Below are experts of layer 2 (counted from 0) of a mixture-of-experts language model. Rows are named router (the router's row for the expert), gate (a neuron's input weights, with its number), up (a neuron's input weights, with its number) and show model dimensions 168-223. Each number is 500 + 25 x the weight over its row's rms, rounded and kept within 0 to 999. Numbers have three digits each.
Before each expert's rows: a language model's description of what the expert responds to. This comes from a sample of Wikipedia text that the model never trained on.

# expert 7
Description: Closing parentheses, semicolons and pipes ending table cells or list items, such as "(on loan)", "(1,674)", and markdown separator rows.
router:528511532503464514497524543530490530507475516516535519534471505503513505466499496513487486526515502478546452502467505509520470583486477532466473511468482506505505442515
gate0:487534506483477461537503503504465476486527473535501546464496487470458501500505458518501462480484475571516497473483488503533470528529499511540493461500511487464490544464
up0:506471484517523541467506496492534537507477521462502456530516503528534488498495542472500536513511531428487510514514507497465529469459508490475502549506494524536508454523
gate1:512488486473475493498506495510476503453539506494520506472548514528519463475510562495512454488494513537518473516500537482580468513515509467515492486511521435511535522508
up1:508501471503485554518468475531503528481540454492515529469457492508517489463479492496531432479483489533497488487497503498515456506500512521530483483519508514501488539502
gate2:514502527461462502490538515506512555500498511530477508503473486513484502502482504497493520536518495461465433537501470471487506525438489517493513495491488513552524470515
up2:491492474548533500515454488517486426508496488464528494505546492481494518514517514502510489461486510545532551442505520527496500482554508483499478512526500503465477534489
gate3:523486507499522506504467509507492487496512491520534506483534503534533504532511504564504491512486509535480499490496534510509526495539558484511480417471490495474511541477
up3:484501536536510471507527494513480490531498481474477509543477518454482501530504502472508503529501526474498511483497474477487478507443462517497505551498518500541480481505
gate4:497543485503512499537441468460513534496533483513481514471467530514523493473462463498547517507494488529498511540488544480481523489513499469512545476489491504499520492454
up4:505499508459475500445442490494556439484514547480523431523476467482512497526528489498471504494556487533512483486515491494517500533535529527471498482491518506520525513484
gate5:464505490510464475516492478482492497491502482530505532510571510526499475499491496504500527500497490514485486572503501510501472466508542471554484503511495536461481469511
up5:528465492524498505509500527504526520527488489463506498484468513452507525502528483516519486498508496520467528442483519501511515526475501509455526469482507441514490512511
gate6:469497508498450492524547500512504462521543522521529470504532533543466485509467470465523511508505481476459502477541523482555496476470486510534514475528544413520524473481
up6:474485491556491492545507498515462390514503485488442522532495537514499527519459501495511490488495520587475471519552533499480503535496519514501514505540539414493506519480
gate7:474522478457526565489557503486438502476517503500455504471497531532495446488521461524519469472505492479491505490523572501523502481497547453515466482504447496475508497485
up7:462502474456532525480550483477482470480533521466465482461488538530494449496508457531532457479522489504489503499533558470513497460527506469525484479488431483474548495468
gate8:490492513478505515545470474485480452488582484496478538477497517498517479513526501534507503494543488522511492496538552486536494488547502492540464535469579499511488455480
up8:502522487507523511531466516470502488488550481485474537486513536537525468519529470515520462505531499487516494501543523477527475483592484466483489511481536528508493450470
gate9:463515504496486463504463504473481474521546466501531458506523500526510454487507521509542528474552499547461529514518499486543455457493520473495519473512464466490458506467
up9:556513500494494495489552494526480553507503490498478505528483516465495531513554480475488510511486518523520499522531497485446529524496452557521464489510545528492514497489
gate10:491491474518482469487519501499432489480484457509449530499517473520468516522474486475524477484461493463511476546506534527515475505494511507490465507522499475485503474509
up10:502450487527460472521530508516448490503468479484467524529499490506480519543480495466509474488460526459510484516495510525499471519482499516461494543534505496510510498506
gate11:503514499492475545535448506454487522457547499539515497474508547514490471495493478527533487476545487532496491524485504463522489425480531528557486484511513504471515436493
up11:513491519501461458501530494473478514476520464500527486527523538531477463492458504534532520495538467510483511517489527464508498467490520469499472494499515502486534432505
gate12:537505520504487516531454504498496535506513506475495474485523540496482500498455497461538535532531496548459499538536532534502516495521515445490436462479542496483481508536
up12:461497484493518495479542495495505476489496483531511519508477461500514499501548487541460469479475506462538505459463472462494484501467494565509574535520454501515521495463
gate13:488495502473492538502511474518487488517491502519418503476492494487504452505501483489501515500512484497515560504515550472513523517513472450521483506490507493474484502499
up13:536489501514503514453526512496483517502505489504477444480475507488440487506458492495483481491438493515465447468549480498494522481488518532463498486479503445485489506482
gate14:472512489529480499524518488464505547474527507516467497472485503501490473475566505468487510483452494536481509520595502499548531499501544520514560489505473437509503444543
up14:509468496468515522466483507503497452521487518470539495515504485479485512513438515523495493532556502474513499507431478483461506527505469457491469521506512556469508546447
gate15:520487485499524505493500505473506483481528504492449489458521478538518464492495495561506508493537497473499459493513545471551499453598541476520443503512536494506480459513
up15:477497513486470495483481511497500566526503479499538480552471497472494498497504534473488497496456502539537536508451472485479529529445481533466502507471485473496495505524
gate16:511479515449554471514471509485524497497551473487526486491508463526512496493519418483519498504504523563487503472528549517541507482523496487523465512491524480495496574478
up16:497477523505529486518513533498515461519510481502531495471514498530486498464533465499538514487548508497486477544495509484560477494550521477468565517481485493497476513548
gate17:453453481510512473438539514504500535526474494506488477529510531512482514496487537466473504489492503497467455485468487491480542511480490504516493505487513462435506543474
up17:463451487508503473442536511521504534531474483494486481537521519505491517493482528472472495488486518478469468465485479508482531510485495503496483519478508474444502557473
gate18:492495498503531559501512506476525520490529480498525525495515498538482441510505543527472463485476500463545517516515531494532503477456505468509521487486517461453464521510
up18:487530508505512470544508458470502462532484504499507503509474495494477454537510494512459509526540462517517442493508499522477524494528500504507518472481549480519523503468
gate19:519490490534459517519502522509446522501505503481517502512508465501500492491531467515492475515559501533466475496458496528543471518500510511495519497505480506480488453488
up19:458523511468537485489506469489550485490501499529473510485507539505494501504474511487513525495444489487526524510562512479466526471492507487514498501503513485509521540507
gate20:468517483504487531474506514469527475508523494510555510455484540504526489501523495511531502516483491511499495474475529510499513467525530484528547512470487537459537513482
up20:500494472519550409531492473510451493519503480464492507512495513472501509501508516486482525553495525494479520453518506509470514489474470493489488483519494481504457467494
gate21:491525514503481514523473504501503483500529514504494501504531548547509515475495440524522528458546501519512515488464512481548482527522488493531517487538522500473520520472
up21:525483499492491492481518491490490502499493500499483498499491462468511490541498554501484504544458500541483503494563489521448520498501481499460478516464481504536511483523
gate22:496484463493499487494494493496506475432527502492442520476505493532508512527484490535542489452523464525490521469496550482521501453522517470500498456466529481481482482513
up22:514516505514502503507472474504491460471524511492458471547465529481502495485503495545450478508509525486491516478509495503479500528521488517501534527497520489542524522553
gate23:471540452521495465458518460522480464495529470504498486513535523504494501523482506500537508506500516516488479457510519498510478506501492505504482516541543459452515503509
up23:526467549481506528559482542472518526495480524498495527495473469495489503471532483511472501502486475465506534545495486489493523503488509494501513479456462552547476488472
gate24:505532465461524483501462498471519475478544459501466501459515527529470514515535491530527507479549462558441474505513537490502469488526543488497512481516527484494499518499
up24:511478533555497524490510507522481505496465499501526488512479459472521518486477535474481513523442534428537534509467463519484545514507467510495503500489504573497488487516
gate25:488505468515534528478496495496448498486545498503486560499497540511530494481467533508527484496543500481484529540519507516505478479578535463548475470521493507495507441506
up25:525479516513481463513502501493506510505478504483509439506511457516498532513532486493477519505488491516514478479462478484526499497455493500495500518500517503502489529509
gate26:505478492507458455519483475519527508478496491510501482521472457497486496469509513494482490533514507494532493491513491520529464527497494504524484470512515561507489453446
up26:503476493499451453523501474525538501488493489508504475526478464497492502488505505499479499538506507495526497490506493506514475528499488506516488473500512562506491457447
gate27:487498485468491496489482516494551494509520483510451487472480524525504501504504529498556450480453477481512533509491507502511477470535525490504479501498535508459503489532
up27:492496522496509489503483516516537492489539479509479496489462516528512499481475504518523453504502488492503514530537494471504480488520526463519508502485551519447474530507
gate28:503486493527498496474522518497533493499508486479488471525486511486529497499498442508488489507478474511510486538497530478491530526504479448480577548406510459466491512487
up28:499514506476500511540464473491474522468496506534502523474512508534473506499515560492499506480520519502484520469512490512513481468489508525534444460610496535554518475506
gate29:487493443490488489460490545502489486512491456526526520487506496492487510438500550503520530514464484540502543472493485473513460528499460451488421478482510531461472497528
up29:513507562514506525546508452508505513493509533463470488522493512503518483577511445498487468485527524465500459521508519530485540478496541561506575534518482462540517502471
gate30:523527479467528498497486520463488504427541461474512489430519476515484497463508495543525464501501482523500520502506497489551470462517535447513523508531480494497503500502
up30:457511500528471469520499494510495531521471517502465514506479494506500509529494514422498538499484511518506481499488492495488525507415498551493524494500518480539503484556
gate31:513493496506542534511520506488447544476503477513509493508498473514501464473527483519559504479542495489470487517465529519529515483524514450530518495505529506500513509496
up31:486493499512493464462509508512528464518491502486504467514532525506488534525482503511485482513479506492564514487458506457484466542546468545446475485528474529516520507516
gate32:485523508496517511512499498500540476502478491496499515485488519519512480465540483516504490500524493568526545478469500463517500503556486461545490485506499475456467555485
up32:520463494520441511492494519509472490511472492510494525516483505492481511522507551511488510497468506479492428488455492569515473533520488560477544468538528470515552470494
gate33:506505481503488528523511478481471450488504511513476492483500509496514455507517479473480509491494473512499515519481538490481507509504487432509472476501512497501480508532
up33:498494493451535479452525497504499548542486492483514477527517463486487522505473499536496526550478506499436509506505465473534506496463511518518530516500520515479504484474
gate34:430511537529538499487482487475544529450514494514562466504465491547502467511524528521486476476549489478477484501506525458530465477554494460492540504519474497514507519481
up34:490509470516524530527501519531527475489505545488471488419513455495504491539450530514486486467508526544486470461501497465487502502500492514503506551512543513486525506515
gate35:505502508462560468463491477507551493499498502492497550495554457496494514481489496512498516465536502477464503464505491535473522477473526509500507489477447511507488503484
up35:487520476533445523545499523485437495499508492503498473495453547521501485513506510483495494530466487540543504535499517465520471517526489492510480498508556472485513487535
gate36:487524449500462483530533506472489468467525465522447495488522517503464469518495529505496498498502467544492533518518541475536521521510515479517492462499498456481520471518
up36:491473524544528493508441474518482458501485539509505535518535479488533512473501519496523468503536538553467478510545507539484480489552489518485469511504504517504475521479
gate37:505524506491484492509489462483523475526532484539462522461497508523527466465512481504501512489524496521460515494510536525517490461512538520510488466493492483503498465507
up37:516488514525539497520510511527479514477499541506512461519486483475469530509540517486484475502502507506534506502498483475501497517478490472509509517502523478481495517476

# expert 49
Description: Pipes in "Preceded by / Succeeded by" boxes and other tables, plus "the", "its", "by" and place names like California, York.
router:527506516474519522499538484496483486516458509517516518496554545502486484481482503500517492474548505502492496477529500503471499508530485488482496479504521526523519464534
gate0:415496565546481575495535510532497524522491543514499510544516495486492503495474486494546472544502503516505503467535488519479552501496544481497512483514508513516524509473
up0:433486571537478572492527496535488524526480542505504505551506499477485509501481484487540468524493513506510511469544481525485548508500527485490508496517500524518520514473
gate1:525504484473501467505504504498459515503486512476499461515493572510517494502530493537569465481511517500519495495494500499509459520490468512486474456496502507514498510529
up1:525507493479497470506494511493474516504489522475492450511483579511517487494542482539556470489505506490508493499491503487503462513488472518497474467487500495516493510524
gate2:468482498511511466443446536486484546531494464500486528496509485506528516486464530491535518492483498519547487500511532467480514511507480468519445500547496444501491548531
up2:474486499522509463439445532485480539528490468505484519502506475516525518484470523486532515483481489518541481503514525472487519513506479466515436494549492438495494550532
gate3:473532448497538479480500498470476495460501481523461503490533504526479477494481519506492447505494487495510564520519520535509485502500532498555503524526522495518485503502
up3:524513508547490487496508467524508475531484488514519495490531498493480526518501545509473517469501492483500502488486499460499495536527478509493516509498501516528457489508
gate4:510526529521485485467496483494537511490564455493498499522501517528488488502519500507553465497470512480481527558485513483515516443480525549491524469503504472488529463534
up4:560493492511527456492494506540500497488507440499545529525538510508499486516541501451529495527478489494504493518470522495519538457526434494448495495543483488499490508504
gate5:493516450523529540492526505463519507449533512508485495482470489479493488463490496453495468508499488423517492529508527474472534495509510498502478494522559436501540503490
up5:514502517518493526484452472516497485489512522454477483539496490489479516514514533476465516519536493458527477496491507469492505500502494483485514500489540523522463499484
gate6:417518488529491474520526519454541468459513588489499517506492497514519476495468468509477475495494484457493537510424528476471514479471495483523471496479491450483542502504
up6:456535505519474464537502508507501497474512584486481508501517459518526482511467442485469488488544487496506509521443520507447547477478475520526435516481478498508530484499
gate7:507484526479498544530540505495460526492481466531517519476530497488534523499523531492444526467523486536499488506527498526463547523511480497480480555529487503519478472497
up7:479515492495486491539521515473466527520498483517479507467498483495489496508512512512434513478519492528480505507502483511473517519496483524492514490508464498515502491494
gate8:504464456475479461489488479483465511478487492475532486501513497474494508508545488549474523556478489547487457472473486513509494539479489468472532502549545531528514485470
up8:505460467469478466494497472495478510488476493461532491514522493470486518512548474536473526544486483540480463452487480525503491536493478479464521500547541526520521490480
gate9:488515506492479475515509494508484545520476444497458483510499490485471507528479531502518507523501554543495516493494497488508499476489477545470434532480508495459517476493
up9:495521508487486468501510490497494545522468445502463485512497488484473501529477513514533499521491556545502517490494503487497508485502476543468441530475496502463517480497
gate10:477512477454497479488500529491494505491503497522487491522514492506512491479487515515521467522444458523496547496488522485517488476484541497541480574519436494464491529507
up10:481518445491512445509503486475509492503523496492486479504493524519506468472492479506556481508499489523476492500478508480520502492495525519529478518511460466503510520500
gate11:563485504525490496479528549472515478512473519501549486514529453490505451467472503464536567500491466548498533506492482523505533511488491453507454488493516492510494507500
up11:561472519527486500477523538476524486513475517505545493528543455495505456461474500477535558480497476546508536501489474529502533512506488466504441510496533488515492513488
gate12:457524483512498483502473517488607479449542486503502458490470479522496460505484467523517473491523490535481498478507535497490500480488515494530506510480495435492523459497
up12:565481509503502513511505500507403531522461500494516513513523501483465520492525510505460518501510509466537517533522497511506521506475518527513499476541519556519528524482
gate13:531518521492456491471496486525500494506505537500508524474505525522489501509477482488522504511472489501480511523493507519473464500532472492493505483443501550493487489480
up13:521516514500444501455477493525507488495516546503521508474502517525493495505466507493547498523477486513477497515492509522475479483526480482499497493437495546497486484474
gate14:472530505496509535503493514507457493483504465546540504494503526503479512495467576507510521512530503536510516507499504475528525517500510482490502483528522476501521506506
up14:526479479500493456499494510485544513498506525464448484497492476501527483498515433495489491497467495475487479495491504527475479478495494522521495518476479516498488498488
gate15:498506499498502508526496481506501509474483551514488494482468499538481475534507537486483481466453464537522570496464511477516516492483545497532520466498488527470552493492
up15:504503511495492468481517516478504498514522435482507488521525498473501532454487472501528523547532514478475445527545495514466490498518449502453494519520490472525452499516
gate16:486490490533498504524502506510506536513532521506448471496495471470531481505494472504491496498526493509475482547465510487528517509476506465486506481481477503495515531511
up16:483471466536495507515495557507494525530518488501458498489539541529518465489497486509512469507519487478482460504456484481578476540492508495463474492502442510473488498516
gate17:479541518486466559532482487469507514478520484509494509489519489543489448499499504529540484522510489489469492523527517487510517486492508485513473483485514557475527449528
up17:458538544539442525537491486495514514473540513510439490474460511507481466499503542493545485517542447494448510534518520491505502521515499509499473502481487553512521453506
gate18:509541457485524495498468513497554521474567433498488517527513542503487474465507478533462526498514479498499504502481527478532504487479521496530507461480543484498543506476
up18:533486514460569483485465496485535534493560478497461508504557501498523500459505507537447494490485488490490488516521487495518475468497502462493508502460477569503498507475
gate19:467519482523474510499481519483500510473563501513504511463439540527507461482508478540466452496451483456517495503527505527486494484446562484558514474478562470490481478484
up19:479501517485461564491432483528508472530484517495466456534488455507524532502517523495504484493481510517528504503445514540487512499502514522472475556478435486481533541478
gate20:462525477491495467490521515492463534492522501476552483514515558493492497487520485505495479480492532495475509484482531505545481472507536499513495482504526497480480467507
up20:507507515495466496492477510511526498492515492516482434499487491476490457526513506446461534507536539477512476511516473470485488493490455531469502499429477513497537509504
gate21:498493487490504489535535525493505544472536527521478508473487469522494515502503511468507497519486490523480528487492489505520493519507492467540513525512509504454506506490
up21:497504483480508517443469472502486483532484460474539474510540516494491502484516501530472491485501520461532453499501500503454485495505494516424431457515486447504506516517
gate22:509534439514508501520514524440524477463523534458468532496464486516510470482480519508501505537490474483507468540485544520499549502466529496546479541509484485516486483483
up22:501496502450506505493501479542513488484502478495487466501545521471525545500503475505486551485467499527491533465545471481479467529524481487425491481492478491491500563513
gate23:507518477491510526487474498479573510521536501543473488474482491529495461463568530540527508525490461521486493568493495499501519469492550470540492536492434403503516504517
up23:449474478453495463544529504473467518500506489498523504504510524478522498499535481521552495507451546490486517501493526507539500483488483437533498461537516488513532477532
gate24:450529453500506487498523513490492500481505508484494500480518515532528510470460489541534492492513501510461507522508509500522546485447520476530527474476491479479524440479
up24:441508460512490490534530512490481495463513519508489503462514525524544477469419469532521477482524489509469532511489509504527543482446512462540506506485535469479528480483
gate25:500475485475477495449517459495525513514489479473504512523513544486491473510495523483500521468524530483518495542495519512547473465464488530473489518526503461517480475510
up25:511510527524528535526472531502487473480505513502486478486478453526501521471507478523509474537473460503492504468504489473462536530533528478530499470475495553485525515493
gate26:446497514521431454490488508491455489480518510552460466490537544559478522496515513522502491467514525469484512526509475468471537474498503512519501552458447501501523489492
up26:453495515516436482503518520512480474497492533544451446497560538529448518496504521508490502492512517485488493525530482496472550485486473524498508548487452502493510500458
gate27:515516491467498472499480503521512509501481509511519491508495481482476502484462503480447504538488503517455484493465528529509492542454479496508522530512526532474512500486
up27:510515489477489482495490492527512505502483500525519486501492459478488500487469519464460513550476494503452461489468517517481506540467478504494526522513524533480533515496
gate28:454463535547463477463535493511451476516508533474486465510545481526483492495482509473490515503513507423473503550457479480533482530509492524477509470511481516512540455505
up28:541545464434531517532459509486531528468507466535512526485468513475524503501513497523514484507495474599537494466532531522470531473488504489531509534487512482491468536480
gate29:504499489500494527461506487519496481484498492485513547497503548489525504490458492547526470510520515466482528507494485486475495490519511480476509485481543504519523501497
up29:507501515497510489532496522487503519526502506507484451504498437509481498507545507458472529500489491538523456492495515523521507507481484512520494522515456498492480492496
gate30:472544478474520510536492501472522501437501531523492508477507515546467492504491483504531488538494457524507530516488523503500470488473530485512525485512487522472516496484
up30:516499511510465503486494544523515484543473529535536469494528557468538543522505484498467499499500472516529502482478516504492521514539505521475485524499513479477466515458
gate31:451498463510462457502493506476471478462524481499489471494527544510497449523470467524548526482473518490470520516534502523504487494508509513513501466496558478485523497496
up31:474487501483515455512516513515497461458499487519509460540554531520499501514484484540544498466504501453498510527520498512504444499505493439482536497496525522489493531487
gate32:520502467508461482492497498452520487479551480499464448474453511504490468488501520512478492485505501488494545508507529466521521490482508513535532517480497502449528464472
up32:507490453490470456493480493455485475464531533486497446480476531506513462500487532510466481512498495507487521494540536485538525494483533511551567530497499509452516447499
gate33:469507482499466481512518543474488473492493504473483489521477524505528488491535488531453491469560515495499516538510494487487516496491541512501515514468503456484515493512
up33:478506466519484513484553525483496494476529516499505480493465525521488453484538492530453510489524520436457525524495506506477490505476555518557534505458485459501502505509
gate34:477507479497507521514503507462516464475532532480486465504485513531483441488479443508466503507525463484498516524470519463507483441469537475531523484516469542507503491503
up34:512547480464527417536477492502495500487507463495503536478525521515464469494531508520515523502498505490502528528550503484482472495509484491511492459529601492497501454525
gate35:481536505491501520536492514488512480473540481488504546490479493527502489497501503519505545499488486512515506517488552509522514467491512498522510526504482500460509496548
up35:497510478507494526570483519497543470507522485523474524485489509506534507493483473488509516519476504484497517498519509512502541470515499478525474529504501495474499517556
gate36:518525467513511497526512495467540519469518527488517506459448513540515460490471494520516523504507503505435506493483532501513445463509545474513488441468472486479513505507
up36:488517515491483479486474516503501511544500491523490536506550568506506503528508479530495530454502505523514543491524481502500534474485467570509478536495544475477499469496
gate37:498486482495532497514512497506529545482513486500521541503520479466526476513473512494509483486481514515489490526535532503551527508455482475549514518459527467498496459516
up37:504512513466477486491495538507477471527471500495479476499457497512456511477502478516480528491530535517519507480495475492455497510525506509452481500520455513489520522470

# expert 61
Description: List-item dashes and table pipes at line starts, and capitalized title words like National, Royal, Award, and "his only appearance".
router:513457500497488497467440501501495492516502500496533519501514468473503519481517499507554504511539459482516496489511511503474470504538493470516504526527519510517475516449
gate0:486534485544491473509480503467507510483534491512498502444460514506503469484520539482522488481498480493516471519491500454522494467492512514509512473509534429499532478518
up0:473486538488519472511537510458482496479491485501515501519529488533506534491511499538463522486535489504518514506481508499502504509492491491466513442488506545527460517480
gate1:488493486473508582489494489480494490487480510517540528498462498500509448494510545513495520510569506499515510509469499523520519486471551462519454505483471497502473465495
up1:509492478494476529512518507509517542499460487521513538490483493523492453493510545500524526515546529461536519497480496497467524505508510485493468458484463477469505470537
gate2:524500516494497536466476475462535469496488524502506501472499517506521456473497479524452516555494488463545486539503515481524493513503524475475511538494467522466509479491
up2:480503476513479465547556506490459542465531489513486468524467478488508523509509511487578475459489496491472550467506476513514521490481520534520480479466527477512459486518
gate3:494509494482541499472507513466501470489502536554495469462470520511479493495520466499517481529539458482512469510542483469479530476500536490527501512495474496469535457481
up3:463511495533538473446464494510468483481515549527480465483504489484467498473526494539532504511530477498478475500535512500482505468502517486494496540479503473532514460510
gate4:499472556465488559431422525502463521518487493502497468480490503472491491515460501488494458471525471489490458492496494508516493505516466469473539498428464528529505526517
up4:501523464538513451551563477489541470475522501495496520521509504535509508484542491514508539523479538512509546510492511497483511482487540541517466518561531468466505467494
gate5:503526505488469522502458506468532458509546502492486528486502520505491485487543524506505473478498467518528502534469534492491532450460557488512486489476501483526437490515
up5:481498495489490482485456478488506456522482493519503494492448527502493490492517540522510492494498458548519508473492553525519465467512505520497483489498510492446482524513
gate6:486503486481548497504522497446486504509523512500501528504515529497491481482532452486534493503510464501526484543542501469493525483477503519490512529495450472503516446505
up6:516495504477554474495507529487484478513524524512514544517517509515503501448525429504558478547506487522501516491509516471493500503500490521473534516522490517515527455511
gate7:497527524525540517460459566485481452509473510502476481522529536492466494516515487510529512534459495497494492489524489480508556523472487462473492498461540520518537492514
up7:500474469465457476544533428519517559497541503489519511472483456515523504495494502499462504485519492508496514516486516522495449489528513543517495513535456469484492519492
gate8:515477510487492530453436512467514510471510518485501513486487517497495487479427460504460470507555489509493492569508486505515518470492529480528486473504475485442463490534
up8:491531469505548482526501489551464523506496509515497467474545514488483505510536538503503522486478507512500498526511493473484480497528457498486459507490531495508537523494
gate9:503514486484484487464473473499511509525496559504453480503467479485475497498490475455504485530472464432484511522518543475450496510533464498449511548477464502529491445488
up9:475460530451495504478422527470519488484494506528473508571533500494491508498480488543502479553526516467517522482488498517491550490512508525487467513467476481513542498516
gate10:445483469533499492517526480494519522498553468517445468478524534511492498497495477468506481476492500474429535492507494491488486456468494490484492529522528457469527512507
up10:447482458533494508513541480490524522495555459522459468473529528497493499495504484474501490477484501464439542482509489505495493452478492484484485552522528441462516512509
gate11:483546495526463541498526530481505479485506497531488501485474504508529484477499465513491512487511485473462511506521497492502522495461538511511513504476490519495499484453
up11:516512502518530486505458514494517449489566522492461491469511492532557511516515438488504496501491468494479507489535521453506489504493548508515503489481531491476521463515
gate12:524472524482484538508472496487495497513500523477462555496454463509499512492437509524500460525509479498505464527491497525502504513503483520483531470504451479479477506450
up12:540471520476485528502486497500508482513504525475462548494464450502496517504444514511490470522509490512497467528480494510499490522492478518485533486494456492485481505450
gate13:514486477528489509494503501478527511495502518523499502506526492499497491475470408512486470496518460496521471478514468521527488446481498501505496489479493459466522535536
up13:540470505514531502457526517495536499471513478523513507476509466524492487480468478511493483476523482486522482489466501480540484473518498486461514447464498460514501545536
gate14:515546485526484488495488489468517506485528501510497531448427492503479453468522546498496530472493474539517487499520491488533538496477529525499469456525501481499533472494
up14:504465512482499571489510485542501494505473495489473480539579521493503526532504452511480501528518535488502517486510477506470481509525468477472534565478500521498457532512
gate15:542478465524533559467467499495525513481489481504488500510467556498499492515518522477515491459559508469509503521523467507459469463490511480489492545491507471494479520516
up15:465514536481479455532540507502483478516527509495513499486540461520502498479486490524482511547442476518484497491477520494540536552510497528518528464515498518508522490494
gate16:502516526522509463501450510505499525547535477481461533474473471474485507518474478468488473501548502519440468464474502408505457507501494507492491487480546483502498490486
up16:487490480477501534504545484488507479459470519519545462523531528525504488480540535528506526494445494488554535532518495597495543493499508485515505517516456521492509513506
gate17:480536483501522527466454475481477501508507547518517500486499501533465464467470551502509525506460496524516505553487519464520513476501522484527500504499525469491505484536
up17:491563490498521523461447463469493508517499534508511515479489499532476491464494555491506507501447484542508514528471510475505507480525513503533502510499491475492526495518
gate18:490493472482477520487518513498495470480546492562500536501539502557513489490467498524485487481521482460506470526493466522491483455501512506528469504497481502462498478504
up18:462510495509508512510499460466509481485497473504509514508504506516534486545506465503531451490495550490502504513449482544502483488479484520521494535534482480477482500510
gate19:509515442477488530464473534470530493502548485498506505465522467501483467461478530486458483495558494522519461556484477498526481532511520478458476519490473499411477483486
up19:526461449499522518507464489494513469469493467499461531507529524538493466524534465499486512489469498479517490489505479525503480461515513534513489534502523485502519485487
gate20:468492469497503483466505524508481532523506463487512512437517476507493475496528517495525525505470491505479521519460507474463494478487521515485499507482516503494492564491
up20:479486466493495478477506527509472528529508464489504506449518474506482476489524508504523532512455494514472525523470506468461495479499511512484495510481523508497485564482
gate21:542518488518526500481450492459483497497520537518488526508491537540518483481565513545507505545479496472514498487528507485519524489501526466494466539451507472485492482520
up21:539495522489504554502531489436461501471475491484480521488478534521504478511519487484508478473499527489483526500515478456507490471510487539503487525548483501529460478510
gate22:482569497485578486521531498466461533472521518533511498497468552511522469470487481514459508490562473495516479534497522481515516498515521497503481450500511496512528465484
up22:482486461504528503467520500476487495515539522536517512469492514488522509492490477552482477455542482481521500521517517473516512472514532532488486483468517492490497480469
gate23:484515527510493497502517454458533494465516487544487528474518482503508492506502522485522503485487507485500463501535513493530549472512563516517511528493489486462551514493
up23:520488472473497515487497536530450505538492498467530484489496559511506495462498491524432483497527498511487537476492482516479420522475454491491490497462503515513423486508
gate24:481518510477502540473495509500534513442489556513525472513533497508454504498449428526506477489494502487474522495495496488500458514453495480506512488515523481467493523540
up24:482511490480489545473495520502543523444481537529541462516530499510449506482460476509488492509475479464492524483488496456500463494444487480501517501524516470469477527548
gate25:548535529493526523510502511462520497507526502525510486498484506516498486470537515480480467469493505470497489482516558512483582498517488517515489515549486503529498500503
up25:538531506502503520514494510494496496501537521509510490506510496503517469481531510479488503485474520460494494464530528518464537486497501488498478491561497497516516521497
gate26:487527533498512496494524501464499526482534509518469497486505485543525466485494538502461488463537482505514525503516535428496511442493516517504463475478501496510561513510
up26:520562541489492482515493496462524525524552513510470482479514495547492477462521547469472448488525456542476499547488520463499517507506503526520476505458483476505558534503
gate27:517492509545496511512496492500468529544486500518511479520426514481469501459485514485509489495520513539513485517512479546506536513509479502475494543476549465521489527531
up27:518503506520506519517498489509471517529488490525514488512442527460466503468492531479509493492512522531524495514506465537504525520502486491475494535483550471516483522527
gate28:536516488551525515497460476496496511501528470488504527525491494483532505499473452526471484484574504509457527455518498464537540497516514488504432502554459477492542493506
up28:534500517562513502509488495514474513526502505488527519534521480480532528514490467506479475502584500507468511453492472462528509513509504501484406514517470509495529522493
gate29:510496490542492484488432493512535479528505523527487514512508474466535468506521533501505526497491518483542515429498473459469508475475513536478467542520531481498487492479
up29:496492509457505522512582510482469527478494474469513490493491531537467527484481474503506463498514480509454482571491512544532491517516497474523530464490473525503517517521
gate30:487535487440560475456491503461532491500518461516518527454487543522488455478500482497515496481512473538489492515494513510488478454517508531505506481513546514469488498531
up30:493502515527495469495501471487512514524539485468474531513512537486480475534505484497485486511489535503452490512536530484532451471459470444551510527538515514514560512484
gate31:544514475507435513489439541542541523483508502517475498479494500507489508511493531491524504523460513540518458485495513516576483458524479495488500484514467475473467449535
up31:462496532494552481507553468464454475519502509480514502529500488504522494481507472508481489476543482469475552533502492476432520556480515515509495503491530518518546561452
gate32:485487528513493509493476499508505478465518483524501551512498415480507506492530518506487499513517497468491524519518502494506538483515488479486524497526522510509500490477
up32:507519493490510464515522493508482514544485534482491461502532558509500494514468488479526526508472496530514459463467490504488461556494515515524472499485471485504500498509
gate33:474503512505504512530523488504508500512497522511510510550533548474478516523566531519517495489506522505530512466515496482488489516497477467518449507517508517537478505493
up33:476501506499502510526512492509511500506500532507504506543534539468478517515566529506515479480515520509530515464524490480491488521497478461520449514521505507529471509491
gate34:479491513502497519544528509450507505497528493534493493472492518500495470543508519530504465485543494452515495503506516479524530498459560451524527494494509517466488527497
up34:530490481471516502476464515515506497486480531451544527537548451513536518494499475499501517526518493542483532531508490534516454497499488512484492472497483472534483468543
gate35:516504510503461473478489492481521515515535500515494475495519535532502457490490549505518491461471460480483506528480501523514527525480529522540473464509514465483494463518
up35:512484434507489482483539514530473501473478487459527516488506503478500567480511510501500505515485490426479502499504467472517479514513532523496533475514487520474516527509
gate36:500512498482476506469478511485522482491526516499469519500544551528488462490473506537516509490489486437495499483472503516507533491471521525534499485482517468526511487511
up36:510497478477482509476497509486531502489509472500437507491526571516495482498496452519533507474495499495494499466490499515489530476471514547506502510489467471502514517497
gate37:504498517495488489521471503503487500511471454470543521497558488511476511540499507534527512461513502508501515523512496548511472520503465512472498462488562495461519548539
up37:490503482508507512484533501498519497481538556538455472498438514491524484463503483465473482539494494490495494479488503452506528477496535490532506545513440501542488445461